Experts of a small language model: a softmax router.
Below are experts of layer 11 (counted from 0) of a mixture-of-experts language model. Rows are named router (the router's row for the expert), gate (a neuron's input weights, with its number), up (a neuron's input weights, with its number), down (a neuron's output weights, with its number) and show model dimensions 0-255. Each number is 500 + 25 x the weight over its row's rms, rounded and kept within 0 to 999. Numbers have three digits each.
Before each expert's rows: a language model's description of what the expert responds to. This comes from a sample of Wikipedia text that the model never trained on.

# expert 7
It responds to: Auxiliaries and function words. Auxiliary verbs and infinitive to after a subject or adjective, such as was, would, can, hard to believe, also.
router:521519469468504535533503458508506488521505459522459476508466528499528476496523511491491482536491474525486519511537518532528510498439499532501488515528477514543490473507512484479525501494459545485481475539521520500456533461453500494522524492479505487506551488474492528486492478523516484504534491493454515527459502515442482487489543512481494482510502515480481475510502479463499483504509517511484523514486474489483473495534506510510483477446527521523486540487489521476546556545492529531482470529441492462460498504452516490465506489533516555501472469522462476478493495514512496507476494523489486453500477443475521547504504491530474519495487546512445491519509503447478487490484507525516470476533453482486535512512470542505478493525516513511476545505488499533525488512529539
gate2:529514521485485497490509500513492487518535445500510495484474501485527521507504510518503526486443542429497488495521498516506466470475485538452488459507534491517562484511452513466460483494505492487522546459473505513505497484538522547454502503471475488487533474529483470479469495490501476500503491467494502457437465508572449538507478560494461451493476526482507502503518492485443496468508538534527523477511499504525525457478532487508447499483520529507529471500505489497494511499510463534535518478499539528511498452485522517466443457444490497509491462486504495544475501509489488524505482511539498486488519498448502540519525509483459492535487517477513500531514518485488490529527509522479504512510524496498502466485512504503506501503486491524497521518475496526537481514469509
up2:505482517482479487491539516479519556533453498520514519489470542510497471496524518485520508492477503486501534474550542505507464499500474498480482498497505468522475504509515487469499476447498436511518494503465505484483527509496503546479535517509530470473517534499515532511491498512503494477526489499516481488481452529564498482473503558549501492487531502471498506491476509472472488484526540488521508502511467490522516472513510517518519553499510518528493541553534490485493530521530505529480521460496497577509448494469539486546496488512493486534500484486472526522481472489500533534509515539524456507490521491489558514511527531488476497513489483504516482472440468485459520501542528481495541513574514517516504478515558475532504479479503478494500465464524529517514468527507506
down2:478472491456511475520503465556524492475489462439466499554496502569546523518479517531464488518522451511515479513513506498517515551506495491486497526466493511536535491508487481480497489504492487492492493466506531521529484545489489494502513479508477450526490459552489482488521544512503503503527509508537493523449560497489505507507473472468520546485496473525479488476460518492480515498483480460522478486536492504485522466486512549517476495515515483539539475478482473539514491501437481493492454481530521478476528441493491509532517497463461467500500486518505471530525519471474494499510511521543519466481499487505494482479496474525561515486493523502517526537511511494558518488530532503489518535536566501495470490496504485504496527503504528535540498515483503530486521478486513
gate3:498504495466548474517498516466486516485505520495501434501492478498506509514496498479518524476542482484505441512501492488429551467511523474544489518471507523506516538470482510483493500520499506466516488474474508509467511475494505527519513495557510536470547529479530475514502515497526507509531521479516471512510513492509496522512483448515536533461476538507469535470527513499475499491500508506496500530536486494497491492493505495494515522504457536475536475505493490538500507500443477525501552542575498516505522481518495499494468496502507474512465476520480485487517537486460515493490479504550527498499499495498474529534500518528535564496462480506544462489538489494546531477519476520500453542445488531502482488486500492552522510504553472493452492484438453506509503505478519
up3:503508530520453502492540500486539451504462508511477508502524496498534539502475480546476428468468545519513506505494491485523483558481493562464534495458492494470502488531499524517498505514522458514503501555466479502507522544501476536452524490472506454512493504525527486549485479494489508486491507513519494485486497496458515488498540508477452481459525460502508484526536499468471514494495526521483477499481536436515537464496490511507499504490517509511456502478507508446477499506495531533480468477491474482494480495479488495501478499493529503500536541494518527526498482481522521533523484511447475489513540487533494523481526513449505476490555468504448519498497471503516471472485513442507484498500540454514491519489474524470460506483465496537526510552540513495473500489498507
down3:513448512537544534512533488496480508504510483458474538500536512552464439471492516530465476519514469485520499527457471533485504474535500486484496514474524546518491503505557475542489488487486461511535502522487476490506459525512523472467538494466533473494465508507477511545502490494479534490505493521522507485486485494479542483512515522499517503510483509542486523498484517494485414504449482458485512504460506488536497503491520495507540475527457504457522476539479492490509521494486506499525513518453500507492448505542463510480482513504517491442536519527465530442495506542501503510477483488451477533460499489535511459486476508498567484513519497499487531500491483495478540461506459493507509507489510482464492500522495486528469539501513493487500499531494538480532510511503464
gate4:494487481434546481530496516533481472536504514530498519526472498488494476525463497504518495458529527510519471442518498459502538473503493467489513442510512480509501488492462509496479499482502469490533519495501512503467538542521489465476461461479465528497499542500531534536503510454532491498514528526505480487472459529520493474528459482514487515546481474440503548511501540543499471454507479485523520510505473506530523495500500474531471525449521517523554514497445515517504491517457513527521520516482517487475535529502465499517490516519498530516480456520505498462490498485544494493498503522550440528505490516509529498484491500505513480489475520491508516523517532509550514505493515518502520541496485500518516501483494506523512517520435481536525496540502544510444500523454525
up4:459476435439488488548490508521494457506548489524495548474519489505511464518477521527492520444513491492481515481530517473525545512514495531492464484515519495521463500494499522526507479539456461546512494517482526520471527521502485509512506480503474487504526526516495492522517493446529521510511498532518479492531454488533467445518510511518501527529494508490503489524495505512507472456537482507518489502524521514517495511550502481516464502491533528509532464515487518500494541488478516510543459539544518494491513515455556466522503475515523515498469518521469485511468494458484484473485497528521498503510499503487509497480511477555486450512487524490523503544504505519557487505495511534522505491530446505512505504507487561540450502539476466503534505536478541506495517479440517
down4:506525503489558520503509553478538479482501489542505480470542497498438470471486495501491521490519523555478510479539520505524512483529490525510457507489502507461488461491516478494484489468454549514504546450529509490486511491466514515478503531535512506469465520474486543480505516533517503538493485464494473461523528527446509482496504541536511473500489514505562517482531517504498523490474479501525466531496515480475492468535519504517478498519513488535498497440548512479495554516513554437503511541530468522534532511491495466509523471509495477516507536481497503532481507471497456488559512530523498485504467492513467497515508462502484541463488516513513550459485478479544474445476481506507506520502518499518522507512482531521461493509492505508506513514496485502517522521533485
gate5:501567472481472464491510499507480503468526479480517476527501548528518450491490539523501524501516538470482482470501514522586544502547485481480518490543465480515519526521496498497483524494487528432460505510508503496513536516472544507486498490544502455486490470532504469485488506506508476477473481564499511477478542473446478509486486511501471536474554499513513519502480502495532499463532496479486554513484534543522509545493478497525466520485510473548490510492438508469505496473487502473474493499484487497561522519503464479552479499514506530481519510501475486520511502523495486483498509465467504535467497534485568498493488479532504487500523448481506549491488530495521467498516480487477483524541500492475500496516528497508544486531509510508521495499484498509493489494522540
up5:486514493499502480540526505489500521493502504517501463535539496496496502501514496476506495511439522528496474500482470551526505537512467512466515532493517506535471520548461526539506518468513547444429491517492503554488452530470460491544483492499466480514511487529474472525465505497512532510518492518458498492465499508496535466498506523520485524517535510497467522496492534501512530502528485505520498462544498527554484490506485496498469515524544475492519502469502456465488544477492471490498476502496505541555512511517459483538462456519483546519484508519441482506464512516505532528469451487492495480483521546528497490478448516510506538505479453500494537473517531479480506502511501517483493518550512507504512486499524489538541468522479526519488501501499544459484484501515464
down5:477510490540486516479494496496482472567487505495507449470514522520542512451492535514537506503496473498500505530538512515433469492507483502502455491501499475468481438476483509516582511490500547544532503519514479502476534519504499522565486545519487482523533538488491536448491500484508481454484473480519500524465481499493536438489483506466491486517525508500501485468524508469509512459493487524527494492462512505498497523525488527518516477513491506469515495483524549472534504484517501521494515528475580468466489488505491486478538478476487498465514463525507524464476513521524500504510487526539500482510518467482467507521491493469524489485495548538515496539491478544520481477506492507513484486495510529531461558490550524511471479490518470475535492524505504483492465517496495
gate6:525512484463485482474513492491514489478505513520528499474482546504491512530534497538472529480496540527553495489535497487500492494539522514496519496517496490507482506535482505496502502500542464543465507492490491489474500577522503498469527511474515522521502496449517504491506512493523506471481481497523480490494543507511529563521501553477458501486476471524512471487529484512485522511528480527488459487577467561461494478479531509535501457516494489540488460478555506539488494490536514483552475509537505459546512511518469515503546540476495478520502494507520514485511468561500485512487536523439496488542502470439549526488532492445493469490498508499517490507494517460479475483552481508484492515511505497455511528523474539509484482533494499492510521514487511491476506486492477
up6:518495496501475501475482466462555538506483523512469499521519518477546528503514499494510445475516498462490480504480485524475512506544503516508488534542491460497507510526488511453518487467531507484499515517507521515516550445511523488531472498513531513556495516470521529468546501493515474456500485513520470501461499481471540488462510474475497505495511516529479495520493539478543562536536466499459519470505499517527524540474530498480468491516454486486455503504482524525496506468540510522521491493512485502489474515478528506527500489549496502437512512477491500484478524523513506516532487493497510497501516495519506509487494516499441447532508557532507467466501518472498513484483486490555433503495481466520524532565508535474471465516486532490488525496454509492494508515466461
down6:511530459499501539477462476509457480496491498488517522455476499490478482539505510526513489478477520473476543512508479486522530491516500521500495521484480510487499498495492499499508483497509478478515461483478473485493491479549496511484492485507505500534519481556528489574462518495442498458509490505509455506497503511468530454495509503542479446520508480482497498497517515505524530463482485481485502506495492502533541503479500495537451505500523491471514516543485529567529429482539526520484515515499522468460499500500485426513516534471467514515558510521454485501469479532514469516506479486470517513504483510509513486517520472539459472539506499511475507561511477493535522490539478535478498496498448453482510532520512525448478507492478481520457518463541469510495506506472536

# expert 11
It responds to: Hyphens and linking prepositions. Hyphens in compounds, list dashes and colons, plus linking prepositions, such as Chinese-language, post-grunge, illustrated by, known as, under.
router:536513486511469488540493502454494509517467504453464478486491511493477457495482477492481463482508488541479493529494468540491548526473494524511546532496486511490466469458508520496523526515454536509487535529541464502479475458496499502538530474526541523534529502494502439496511460510533471526515520507430555529470510484494492494468485533460492495540512498474500482535474487510518512495483503503513517475477515491487463534529523451483511483513529530508472450474490476525523515540473473515474458511528443494531495489534483508488489514544531508506486512505505460495475519477462497542499508541500473468499477496513514541502483487471495502469514486501464491511526513474485485494478537546501501481540534465514515512504476510540486493506497549510465488465485495524497476544462513
gate2:513457500448549531497494497529492479551509516506518524455509468479462483457470501526481498511511543510491478523518530482465524463462499515475487518493536500471499517568510521528494511515539499496523508481487509504461551505532552473500531475485459458479513472478503531514517477529454507527477471539481516472521529464474507506523510501496508503516481525487506496498498530535525535490530489539480500499507501530476496530498532503489478492496505481500516498538479497475527532504536476509506549484499540521502517499501517471568455486458498499496516469488479495452490503473471529493555494511530480534508508474491526509482500463475511475518479498491567544547470489508498529510520489502540502490549472475489507520488492503487445467513517509503522463524523480518476485444444497
up2:531493508481518492523502489503494516498485519498503505476507486510480450487483459516495479465504482481518487525465503491468504467536502545499460519498550482488483508507495502527506484483492540463500477499487487533473575527506512460506525467489497537492483478526503518505539515514503446493478504556484469490508468486478507529485445533498523480514512448499531479457476534566527524543512495528517470515552510532438528488518514516538493503499498526508549528565530472479483507515521490492511506515503522481534476542478486493520470476487541499510511494482508504482527476494449511526475444498502441499512481464516489513466511504441527500518465478496558522527453474500489485514493540482498503525509459465500512531490460506469503483515490491531502478534494499490499478455532485
down2:422507543491489440522541471479465495486531551498553493502510505472530516531519459536503498486455501530500478473466488533521545504485527495520492522491493488502521469483512482503501465487529448519490485511489518521471515513515467538550456523497502474460471539519543474506499487478469467490511511552489471524502490518505508495506491502514475511501494435483481496484491518507482476479462490537465503496469480497494496478494516478500487490515539532502533523543483474515501454497536510480511468462478473459486459538462546509510513448491480507523499493495505509469463462515508494524482478459492529509479512473555481471474514507496512487547474482523478484508475556521465489533523526496490546553520495532492484518483492494457476504492507488460477537508470511522501500494506513
gate3:507474508487528529495570537486485524484471543483540503526512494463534464507487472501527474522488490541498462486515518454495533469472526496518505496562474542497504486495484540501520525503485532534522491467551498486513538497529470493476508530533482512496547530521518476478507474505492523494494526483542450506513485486513499523538517530477488518518522519487461506453518514511529471487536488480504498487513497474499526508502527538519504474479579539497487453493515543516462477520488508530465522468493484493516547496481513468532507533533483478519509467520494524488503515500495517461483537506470463538515521482510502478478516495477586498476510479488496515510507525519523513508483547467487490541478490516507486483513480535518530509465502478458454512493519538477506495504562485
up3:474484471489559522530533560476522482513494500470494472487472558481482508541472506481503452499484478508505496468505522484535520512498465543549520475507470502497495502485491485522498517545520537468463483518501492510509496477526525503452511523518486461472503519497491488532518521527467506563472510509517456537498519499507505526499480471475469552511534505511466485449495533508472470468485506527472494541511528544551513475466533505490521513455514517487493453494483508479503504479448545494476531499476500499539537457473499497484482487520558539494475510525528508473510458496507520500499493581463506489517504488454506490488488480507450485489524470449494543461492484508515520476520492482532503510501499486511491517521492473453480491472519499532519498461491510487477487487505480
down3:544529527504551461513475498475488505469535498506544511490465462552492531437486509478507533501499529484523459487462473544513464514507488472466474515463492515459472502478488519446518519516504522482462501492478506469479533515508504462474493505489518507522450497476491499521471446509487490493542527535512475505545522502509503541513511490483484528445502484548508489516568477509483470499486517503503473521510509498513478532496500530512478521551500469451489475524489521520490509535477497514482489460512465498559510530467498509502514517522505491524528513515476541471460514506505504476511464497542496489516507502493490504560529500495485539523491536516505485516467488459528471544468499507448484511495454527490512505487515498469454486540471499555524489512524496478470500514459487
gate4:536499497463532461486494533448514485482468490477497548535519494512483480494455514498550470442535535512498443515493481475471496499492509510521471457509483457502505481482512502516464532473518508529459509497533543516497460526484470525453486482527513480515472493524521487506479543516467485546514515485510510478470504489524497504467509491566481491484493520513487496470471495526539508500519492502504535534503528505514527481484435479510537527484522500538497526501513461506484531508462463514509541511526500534446479557491502508534522501519488507535480454518537506500474512472508468489469474511490477480460498486510500477469463482492539479521473471447492465510508531476529471516496485467541452489481506522540465542492487510495521514485471518515479476485482490509517515469485457
up4:492511519490500459522499496502499492487496489521499530513562506490499523516516497517484524519486513456530512519488535509535555482499505511533530489439466454496473516478525491518462520518518477496503493515539537515506517519498519517516474508485504463509499503487488521457494532534511481520495503527498444522541476450570487524511477516495489538474496506502508507574490492497504513488509501491476522532497493520450496493530461475528505453471507535517453524463498507516497502481525437495461517498519495486483500480512481491538524525484493501481494503472534460468532504436426467513497498463498493546525511543525482524428485495498515506514513500542545476498501546506476493492469511505528467521479524512456466498529515520519498506523533480490502512463487495499482514437489539
down4:487505509466516508558461502472503511503478522521472463485483508467445461547490509463531512520476476499503497499486470469480466540507502460533511467508488500524481496514504513482505486491518509507442505461510458501512478542471517515504569535530485454512481498473485460542493509531523498484484491491528502512474476575481487503527486498518556517510510509505466503510538520522530503502473504504482457493550516482489494510505546506501515516533496479539495495546527531486475532476532494507490449509519452463489489480504479519539482517505519496497505522504458525482469472490528452476530494534512530480462504545476545488519484480474513500486480528497493491499508505530498485484534495536496504530525500511466493493493491547504427485523481491470508525537520491452472482547549482
gate5:553539529447493535503465505499519518483503473508512514516523488518494524528529498475498525506522510538492508483518499546459497493509447506488502521483500542485458489478499527438503464479501520510476513457480490505505544499542480491498519567539510521543486537507524494502479541457495457506490531529504494513497501576507535493487464474513508484459465523532467480488514537521514536523515514451517522516504549524475497533497482501536489500520510508492519510514506478504528483516541502530501492474490502543492476497496525505553481525499500555487538509520477486493488506504493577496514450489501473513514546485521476505525472528491485536473508484472471475455510532505536513490457538484522513490495571547511530498469502483503477501533517495492498474473495499490528510524474508
up5:458480515518481558479496504481470535489480489473492533471464510507502453468476521482510461502528487494521517513507481505497500507457533488479526538508473485495502475546475477512486525539490466515502491509502494513467488467494507459503481511509479462473507517508486497471498491498496553506490515489506482478497498505541467500495562490493502442544514498498494499484469545507517485472520443541499491535500448464531486474468530491522519474453484495512488499483475489497495486498477509507489514486478430501480526499501502559538522479466538473494472512496501497499554506511509460481496539482486527494488445507508528535457547492493515454528500512530506482487491478489480470524531447461426472514489470444505510507503528504497484471466502458511464532497535517511511468440514494
down5:551502451485519556487500461461504503448497529474483493516515512495533529446449510524480492497508481492498526507478531529485469509503553468470516479499494499507523531518489462484511529463496505483540536526490543524517498523455508520485491507540499518473539501509531513464502516471505462440509526522491499471512476486485503493539486475481454507508505495476502447560473510471458473491518512517479523523490508502498463494495479535518509515525488534467496536568516457474471493501443487516520444505527508488499478460518493475537452522472492517503515498534510469521497457491506482510511504508502523500462534522536503503510519490508510447492499513531512492515502515467454499573490504487505502495509479468499499520571495516480486446499528497503534503501476510478508480530484501
gate6:460495533502498499472484456511466489510488523539505505527477482500555500462513459493485502525497500510485527520494560476476482517494554511505517478492476489503502482516538472498516475487472530518511482487467499482497504520552505469533516503482505549532522467486518483515484500512535513457495491525536507512490539466442501481508518490478478490493498446510470491497459507454522449546508519483472487498520534499520523511526483518511476531490506507515466472502546540503475537532523506510541506478468493510500500553547466491531535506534505485530530467500471510532496503506498497491491519520543490517484485497506460524442464489497502531522434473545492539474519511470526483488501503524514536523499508496476455527503463511504557468524478516485451537544512483484502518487459454
up6:471496507453502481480501532553492449496514491489504521486497470479493471501491464473479478487477501444552522525488436534531510494527439517514521486540504506508514528470497489481528496476508474498482528464559510472523490536495472544482506491496535430496505517488461521523501512512493475497506495463497528477539499485508501518505474465447483459482469471541506555487537496468507481514519535519512486438485469540529509486489486534479476500516548475517512529510486457517518505559532483478493517498486484527455467441510503484451510476523495488512503478502506493491521545478524506514517512527534510549472522460486496469497524501502531477472511466529478533495453479516509491521498501510492488553501476499476522484479511514498500513485505487545494474492467510505491504510457486
down6:510501504487482497529478461471455475488512481491438501522487488523499458517483528491507481500437477461561490513509516482515525489502495479512529504522547514518495430525505483529531465495526483502517513499485502456514490517502510511502540530493475552510503463539515501497451476475497520488459467586496526523509483498487494528542525456515509510494517501532483456509513455453486483515486497487500499480509536514484468485494497506558487522493504518557462509511506472477502473519538492481491537472522495493509516516499504424557491516553507484507510516538470510492514507501493510477498535502522518509516502525478535486468506495531482491526494512487486480523532480447492469509497466508514522523544474468494484516538467509473506455506516538439473494503482497532513492473461496

# expert 6
It responds to: Quotes and acronym pieces. Opening quotation marks and capital-letter pieces of acronyms like CIA, FC, ITF, plus proper nouns right after the in event text.
router:464496503478502470505505464523519483545463505478482448474485463506523515475530514500500520489541510523505550532522519482474529510518512497502458498485493488488539514503505550439474526493487482509490498476462500541487504500521530513463498477494553516504483470507532507527524486506558516497512543508467529451516506484530541545504530509533462525494522513530496520508482532498495499513458484520505524528473482486507509450513539475443482483517509492468458509468486482524488492534485456486455472499499497514484539494502496541535498507513530528518510535484444501483485512481532491524542526536520497502454511551504449560519497507481518522472536529502503525459491479501510508450499504490484477471492516459493473476475497489551504496525458484489505519479511493564530512492500527
gate1:523522483511487491504498495504506478497562482471506474503514510512511563468473497490514503490472429509523474502496525518510502474453509492471504476473481561496492498490507502449521481550502465449525484508568482493498520544494500500533487503522541495526528482547531500505549494532510473537514534459503549516554488475489457455479447499577529472511494525479485495473510510543490512518514498475454517496467493515509463528524494459484500515501516490445509498549494484473485537427494542476501520488489475502474540496497498473478473524496452512482482541499484508471498470503499509437483491513537541495503497501502517505503489496496516514492504486517476494464469494494464538504497512519492523507515465512507517469506525480501519504523491524450504516513496536513500499474491467
up1:467489485514500505537538525501511542466471485501485475497504507487447495502548534525491439508502519528501504479491512515505538485504503505499544493531525511505486505464522445520484516494529521492477522493460469495475524500499550491516478512475492474537488518468488493509468494499474516517517502477516503468518444587497480504491527467463488497476479467507544512502489478494520548525520535519495513537509486444503477513508503477538503480520521506498533525444480502549500482522505538506512497494517497472493486493506490502531477504552493560496505472477497443441491528480522514493496465521473504469517486513503489485495483537476479499517471489556492487523437505464503502495484489510498508488585512519517510511514477502470468501476507519486564484486491492502539536481547555
down1:518498525457470470496548544489521490502498513518497488484517494527528501486484527487489511523526508490500491547488446438462516563489486496505498496449513509498492519502484496488498491538507506441492475497499482515536456477455488499497512436498560542509496465521480478480534506471471515460443526515495497544509543545518507503483503477516519464465471513489470485487481486523494498496533484440525482496509518497519504535512481461503464499473500486501476466500501529490485470476493464449495516503535501420479498470494497497486508501502494486491479504454491505519531508549500512533492481531522475524472455535544488523464464540516519522529544497468500496475493455539484475470525504502483476476498435540478512494509521498506493489478497492512505511514533498475494511488504445
gate2:520523498486471467497495471507507508512496500523456568512514557524515487526531494488505500491516497495505521473513472484502521475528496538494498518527489483481566510505520488531556452494502518515525496456515505536486534507489495508503452553518480501483470501493500474513491493501536454483460490486491480497475527503535523548517482519505488501493506473524472472517487496506505460512496471528504489499518494521521468482513547517508485468507501480464460489559476443489499526509486477495528537518481495498498530505488488495503491491476511449512458492538474548545503523541513513505526537535474546464550494498540471473524481500498496569501441530475503500496532492448497471510479490528480526512521536463467455556452467498514492505497524505493491514525531511457463533507488514
up2:508497500479464490535548530483481509500491504519564520521530536427462473496509495515497506544510499531484538493522522514508500465475497498544540473577508456539512528511472551530540526531482515453487474488505498494511531508481540488494470530517499499527501502557492532538497468516500465505486480494521518484484570489467509527505442484490484490496500460490488485501495511473520482531515515511498569512479452494508480501511517500475533498522486468494525534479488474528502475457517534518515498502515457487506487537509463486481483494492490484531563441469487479500437534514500519479510513505507504495514474501490478473515526500483518444478515521472488516495483519457489520474499498506468507478513523488491518483454482505490495515492477553471492463495531514528502513488514476
down2:503505495538462516467531511509514508510476474524554550521518494498515526550488480540475442542517478502502484516498532484478515501473466517500472501519466479520470460517469469545486547496489504510550529527571523544514496486491505511517534540498511462483491502472530486488492485476456455484507465469503466501549488549511479523485434488540528487503489530468483513500486489512490504503497503492503542492495533480462482515488473497529530535503470493538515506478501496495533513552551502512543513503501492468478482510480484507476498490491482513499528506536526502494501539508521547537479461426512484507476469457532493508523464497467481535508478488533518504496516508500474521553551524564511508489483501525468498531495484484517501490521508509539501480518520514490501493495467492
gate3:477496482519485472513493475473478532532488550494523514520503471516502491531520525502478476503470486508530482523483493487482547477492508485485466530510478499529468502488505527483517497451456494466553494520480497461546529490468535490517505504529508532498481539500513512529494528483557496484522488512457521493498471471519498506528499529534468514399504522529492499512529455520478489470453509467519481503528479496536517466516524538518533502519511506492487494501498495505476537506504503528497506500532536468538494494515508514496468535550476518499547530517513503538506469547495495503491458505468483539513570514509470505514488549466501506484486477477474519492490506550477527497520501474502475515549506489482545419479495487510466513526502474490514448515483477499513465481488544
up3:441525527546470496473511514480495492463517528531539475455511510479515497487526465519505492508516512515487489470537478506483499524529499503479551517508530520479481512483525508474476479471508486481543516466514482496520451496507566498527485514468493483477505498488477477507497499513524427462492510524519489494514555528536490481490468508478514453530497482519499510478512500513503528478465510508445519510500491477502508474530511513486494475475480506524478491446509493569534530492515501523496494479487496475539490519512481498516519499511479474451478447494441475510506487475536474481501495463503489528490455483500485463534450515519513446524509556478495477551538493489450534491463518474463484552454519491514479483529522527496549487465469468522484491515514508484478496493498486
down3:501489516488487518531512527465492497506522498494495494535509521539477553500470505517551484515538517507501522534497490498502518543495534519499534533464504520487485552450475488517521505461491499492501559483495494486492490510503496547508514484534529499533472499482502497485511475471460488477482475499477550510487508461514471524466456498498455512472545490522474482505506496481486463532528479545498508507517503484507489503505494460523511486498536500484480530503499509475505554507522521517537495469538493501525500471521457495526456498538478447546489518498508522501545517520498492490536510476508504496470432507465482498512463495479497469502507487494519453530496438480507472485460483515476472472457471505538444485468469491442519516552493503488522447470468510529485507486436527
gate4:522506479440438503488502523487537555456451515500511485445511501531518530512495509498507484478460491494498520487476506523516515549507535490472527429504454508529510515483531495533528499501526438549531501505454527516479505518488475507516517506506486449508502434489524503474519507524536541522492460504450475455448500516520455506534475499518530504478542522494538569481504511514525501517523488530511511501488448498519501511473496521491499484479512516488482511494492504519512529496501495498483545534532442537509504507510503468501516476515519513503544522468526526496492486500534502473505523505517547521540526460494526491474513517475506486507474496494489488503498479497518504505513463496481483527445506501458519525521482516480485514519495512481521447537472516506487495506514563
up4:565501501507515468517470488509464523560512509503515520525459473455514499473518506516488516455496507466506467526515482480510469468532462479495477484502501471511487478504509497461549525505488477499487509502511517460483496499500487497505515526540517496499459477485467500491504489485492570482477558516495544553502472485491439471502527486478545494484511527499483467513492540498503524459480480548564484460516540436463496502502458484505479526497527515512528504445509455503502482491481531510483470519503481454484467488493518488495479512466552479476520484475462514510545477518438482540493520497517537497504493487519486518506473530516520510507496483452549488472482548520488510485497495473521502504497478488480507473489476538542508495508520490508482499496500488490529544488553534
down4:551521499498482493479488488474488479503500462460533521505513510477471493532446456527539529498524524530464508484476466521486507528497529523492564482488519522484494513487510485525548480521502473484507460481507485499460458479538486526530492476507497527505503488489531544529498521486456511519514492503506510509484478500475496511519533517485519565469500451525528462457558497474489536491502540477488422521495459477433487452515480493494514471535444493508462521509508531481502472497465461461493508535457485516485481492539485495489497488459520510466418492542486491496495472491511509471514543500526528514491512497512543526508480494504480491501522495488522552523517510506499498463516531480503474524501504528489509485511476459466497482528504461492487497490525528502480511486512516
gate5:509550486486464526480535524492501495508497540538490497477495475553507456497470505503491522454513533488505525476520512495481540484517449524507525460497483469527495495534478482522478508506512483528487466520492437531491496470486462482462526488467456503477477523496475476532498467508537512482488443502469518440527472533508508495479475489471492519522520487458478506477469540506483485492490514502507507516481532492530484500509504492486499533478480497504504486479498508520517507479521438497543523495538462483526474475534507523526518516505503486488526457521462527510503530491541450502511503478491495489494439461519523496475508486491461503489491514540500516481542488476530483534475493527461538488537470501524462523449474505521483464577543513481500537547505484485526535511519515
up5:501447505508515527536480501483507507481482509482539519478473522511479450566509499496542491482535530534474519487532478537470488527479505486489512523512534531509485463514495465456557506532520495517515521499461486512516470523470515505502478547516455491522499517491449513492543469502495494470489550487518509469549517542505519510467450488527484533494462513488505493522501484505515488484515510489500554530557494566494499544513519498545498516510492506537480473508490506522508516466502475454506490474477481514511478532464512559516481498521507473532501510492466516504492525493536483466539499534499510512513472484516494462486533497476498485518505535511460522474539473456486535473464529541490512506525490486519514504464492487544487501501516482543487557557508511481531513509505538
down5:551518481484469479538492493520492508527479486548483480482499524472496473504473463490477533544513451511488483507499554526538511484525515507490476513462482501507502528507502465527524516468499515504485488455457494463528495558506515505526513483511466474499513490559470486497474506481529512503499497514473469523509528491554457502520520510485492521545479498508438493497498526478473471527472500495518459513492536522520546562513539524499470452481510450523508499490524472555521545500457487527502505455511471536473530496521467495487483477507505502508495536502535518510439535499491479513492489494543524509520518459514494501485475507509529524489489492506536513571529491527499464508521511521532489512473510479448527521521484533505548483512495484531499526498527437490518491505503503